Below are experts of layer 5 (counted from 0) of a mixture-of-experts language model. Rows are named router (the router's row for the expert) and show model dimensions 0-223. Each number is 500 + 40 x the weight over its row's rms, rounded and kept within 0 to 999. Numbers have three digits each.
After each expert's rows: a language model's description of what the expert responds to. This comes from a sample of Wikipedia text that the model never trained on.

# expert 20
router:540507445532568454519547517566499502587451495555597547475470572494497499517505459526446443405562537468450448481440497443504456545543394522463482471422578492532469465522479500504486471531486493535510562504415527510534576474585568529426475509513574543482495572502506532522453470535472493507551499474519486534470507514591512489473433455560516492472467544465474487449489496554517521467575502511541431501515467495472484486485512572486489556557518445439502514503560550505523441476560529423525510515497504502544523481525467493505521539593504580467505539530472504427524531487491555515525474514548520475473525454518547477490443482453542514509454510508520464545573526536582519505529
Description: Pieces inside foreign or uncommon proper names and non-Latin script, such as Beer-en-steyn, Schu-yl-er, Cyrillic and Greek bytes.

# expert 57
router:546469532445502541537519505537472508541512459502585471461500547465515556540476412504542469477464498502460498491508466455550471549468505451477512490524426461552515431503441463505469457556510548530443495490509486526437485437654524542450485564506520480478463504530468536481457489528425533545444574507490502501563569544514513490422504493480546518528458516529505498515526533498472575544524480561535504526541510535416478405556458499533493470551529452451478503482513508466531497464464464508460530416451558552542423455478421528412492559485441517526461532447460508422444561460475435473485464496576506531475491498544428488474482528541482534508514515542576500469484498473530509483460
Description: Content-word stems mid-sentence before suffixes like ing, ed, ers (ground, road-s, consider-ation, call-ing, termin-al), often after the, a, to.

# expert 8
router:472465499489478543522496559526499479494472540542496488508534490520477505562374525566461409469535514514452480490476506492533521466488514496466502540469534529489533502556472531520564535544502488537458486523530500446398448517603451475548565550507532509534489575498503553511461474428572544471445483518478462540463513542544514546428496504487470474505435457503443515489447450536561476484554532501540518443562494506517453483552553600499538491543563497510499454437575511503530433499504569527520506471435545524461481436498466512559510526476413609506518432507447489451545490440468459458527492542545487484489516461548509451491456513572497483467497514523594544498422514493574499496526
Description: Word-internal pieces not ending a word, often before a suffix or comma, such as barr-ack-s, scar-city, Cri-min-al, -tion.

# expert 15
router:552527509597508502523486541554462529465481560553600451484511502564481533502558494522499431484522513490548460505487529562435575508514441518493494513387506466491467496476449473449562565558491536507516521436483503498444523522533493451487506434593575523466528525500524578499419543609508481501453410473504504524441463504528509444420540467517464577506541602429500494457496485506496562479525571566524446475537482479477513460535522530515505462578493508530552551488505480470440493509515463544508506520455492505555494492468460470486539536511455496513439472555459495478562517463551456542486525519504447488529544493519485497490403513507499472468459556482544475472547556466547569514514
Description: Final pieces of names and proper nouns (Greec-e, Saarin-en, Serb-ian) and second words of place names like County, York, States, University.

# expert 21
router:547477563508553533522512497537518484565576443540579533429557610492496550491554388527492468476506569540549506501534463501547503508469526501529525510537445446486610445461450482526468475539463524572536492503494514532486498482620471549483470510426545470491453501468543577540484522555495523514462583533504491490564531547485481487456521491490464518578444510468483521474534477527485516507471501526549511477521533505452476436604481486529493542538544462483480472458495563490541476452459467485451518423491494487551425452462461522445490610482450497513476513459512454483469514464496437502466485504573556538463537501476471494523519564550482539537503488509596452523531444493508526484516
Description: Opening pieces of split words after to, and, was (cont, sup, dep, riv, stor) and first digits of scores or decimals like 2–3, 4.66.

# expert 31
router:543475505560528429568475493542458464492475542558486476460484479537524498475517514536467452483494588519543417492464460522503544455517466480433526471402470533489528481540466482525533535540511542516535463503487532558475497516575534496479519491585567483518525554492518576507446518543510450450462433516546505511469501417502549529491529404516464467528500552419501518444466442541489426538474560546486516519519443517469478484531563491455550492558474513510591524477495392503439481495527467483446498533490497453489481443466506531486549562503528504488471500580436512521488516426525519481481535526466468509522608536464439505599539528529463543520544524427514452502436501490593457521494
Description: Continuations of capitalized acronyms and titles, such as Nintendo DS, IND, US, plus colons after infobox fields like Conservation status.

# expert 11
router:560493480526476497490521546531546565542511431534568492526520513528516528510495448531503475391479487584542476493544547443498570537558488501559494504514504487516501508533490513483515445488527487505511455535447506632518531531674489498411511513426573446513483510504530478477562434562468465545509542583479533559503517545539459468448448513578509527472512472493548556459492567563517489540444533501519454486485489502426464482464508465530499507547513450559534448490558437519500429478411486452493520454409477508518463563558440554481537509443506467520443501494515490476494522482528481503473552432486521566480547482510512468472500511514496525538527533474547531479490509496536549523530
Description: Second syllables inside names and words, often "er"-type pieces or capitalized starts like Mar, Bar, Per, as in Luc-er-ne, Cam-er-on, Z-el-ensky.

# expert 6
router:530449497474509550449516512521498513543455525543574478429502533520537520504456466549479486460474506488515518518492520460542509504533471475483533491499449495562522424584482530513476460542522459515433444564497469549444507495698520495524473501518513499502482565476487526453508474591471548539475557532503478505537528572550489508420487486538522531538501564501536469531491536508418537550481517520470510457531470519420421504474469501578503469541486409456507486538500430491550455452477523476449527480441522594525465514433471552447488579491480553498503496586453512429481523497520472461497473481552456510489544568536473492494506512508532509521577551551527520463470483514592493488454
Description: Opening pieces of longer words, often capitalized names or terms split mid-word, e.g. Char(ts), Coll(ected), autom(akers), Entertain(ment).

# expert 38
router:534536464476520536476493538460432533465490547523490542428502528515505531523526487584441430468497488526559427493513546504516592506560422471481477487431485478499521446483504452449497541524418498475485474519503517525493544496545519529444447597474534525486425499497461472501479499558488493477467448516534490496514526512535494485408508452474519551519515536479484533444477495490460591549473556512440443546527483495450456491550499495488519489542488523542566573441529436570541444510439531539500492534451523562509424476525476534439538547564481508466491497529488493474480535366557498558470518566525484412477551471517486492513475489526566585484538558526525498464437557489525517575571
Description: Word-final adjective and modifier words before a noun, often with suffixes -al, -ical, -ic, such as social, medical, football, General.

# expert 1
router:555474503561565509514458533573488535509489552546577435478509525517489554562470450549472484458471544501512491466521538470502517469573490479474570483497515456515520518561460513497518454570518497519481446531464465478485542513617524516477551524498576552464446511506520600518500527545518544486481449516512486483482496517497517507472507469557503581484484634527509547463533556494494539607442528482516484473508449484479441472533415482573490492551535411462475409570544439543532515509475485477459505520455501579520483525500463564520464526500428478487534426587465450476531514480505523510482529504500468518448546557482472472565504435441513511546476555520492480443497509544526508580487
Description: First piece of capitalized proper names, especially countries, places and nationalities, such as Turk(ey), Den(mark), Argent(ino), New, United.

# expert 2
router:538549480510537506468508613511474533489517464481488539506486585550442441466529535579459445480535580462511495520474490575459481563481513426513540517403485472458567453479554518505520559564517476537480474508535515516482502508552530549480462472455548437474487543498483498512540531653516488447519463463539504534510441504504499491426506526460457475523498451480442513435511493459508539530487480569489498461531536554460477474561519526541454515501499449528519452490523496511488461498497463430425533493422574467545424492480485513519510550511488505528529488506528493531498523414528421545505498509536550579432519540434505497541409524495439568550557459575484512545540528541505473527509
Description: Word-final verb forms and participles before a preposition, plus quantifiers such as many, other, such, as in released, used, known.

# expert 16
router:565557520565499490526478543521497491414521525568517456470494520523564580529508502518543409472544566487513518444464584533443516500490431484524521527417489506487484500546494539502579549474501506536499436466470466563479529524552539449486492484527541546490524563510499568500445533535543471495448449455579500508522544492490537490510514491548534462528537502385491442461530433473506531530540586575486500488555478580551508507554507477520597509597572521520535513490476463536504421480508486471431505471492524506519452440507466453502477473520471494523444482536473509521506450472546484482496481509472465518540545515538409519494472481453388475532456578443557471488535509459548475517461
Description: Single capitals or short first pieces that begin capitalized names, titles and abbreviations, such as M, P, G in TRIPS, BPI, Get.

# expert 42
router:522432516504495503488445573557471483620485534521485511479408519522472508497487492546493436428543490505496502440552534439531513476507386489560482478496503433573441489518499568484468513554496515510453504471545531520459459535578566524462546526585499537498447492457544542519536500501449493565551475527505505530496513538519471506380500446523487493452473530451464484478508547541527540532513526591521507536525526535466413498508562502514492507574512453566522475483498462536499402498422535527529500459445487521539403456468525474432528553520479503599488507507539538474505501446528484477550538499541443471476556508481486417531441513512523520577508545486576509482486534508522481525495
Description: Role and title nouns (President, author, member, Award, role) and agent or noun endings like -er, -ter, -ation, plus Coordinates colons.

# expert 34
router:500495529499503477477472530503527493451518477537507493487460591549520453487478527527468452474505517520466491510554464399444542484514493546535548496497496447496528428453472551435517504506497549581438441479435522570494569425589518427508520492428576413461494473471469472497458515537462484444488491518491523547484451480467484513421526512477490533513523562402597463479556487552504534504500503498528499539493492525469541537541505525549506515526549466497482488462522538424506501476378485443396538497452472600477494433486524464531465508459534453503428443486502514496479448505522497445451524515506491461494555473516529381538523487532438504484519556515532476438516519540556532448489
Description: Second or third letters of proper names just after a capital initial, such as En-l-il, C-yr-il, Có-r-doba, plus has and Comm.

# expert 10
router:513528530512511462584540544466520512518506470498571469480490530488492463538500536493516413478547551519445453454493554470512383481512409470420530503396484430519425496529448521503582514566477472506498455497476472564450474454593460517483446498493506506505489547498508584590526492525507499484513498560459528441523515555446503521440498548457530524519519518423509440510497496521494469517496520502442455466529482551493509486513528526492473474579580502452504524525508493483481490554478515436499535477476524542542474466463473509470574500528518510550466521503487567501509419534481393533472464567558609495487495487557483452463464499505469463480481577527557483506557483556529595538449
Description: Word pieces inside non-English proper names, especially Slavic, German and Indian ones, such as Kar, von, berg, Kęd-z-ierzyn, Lak-sh-manan.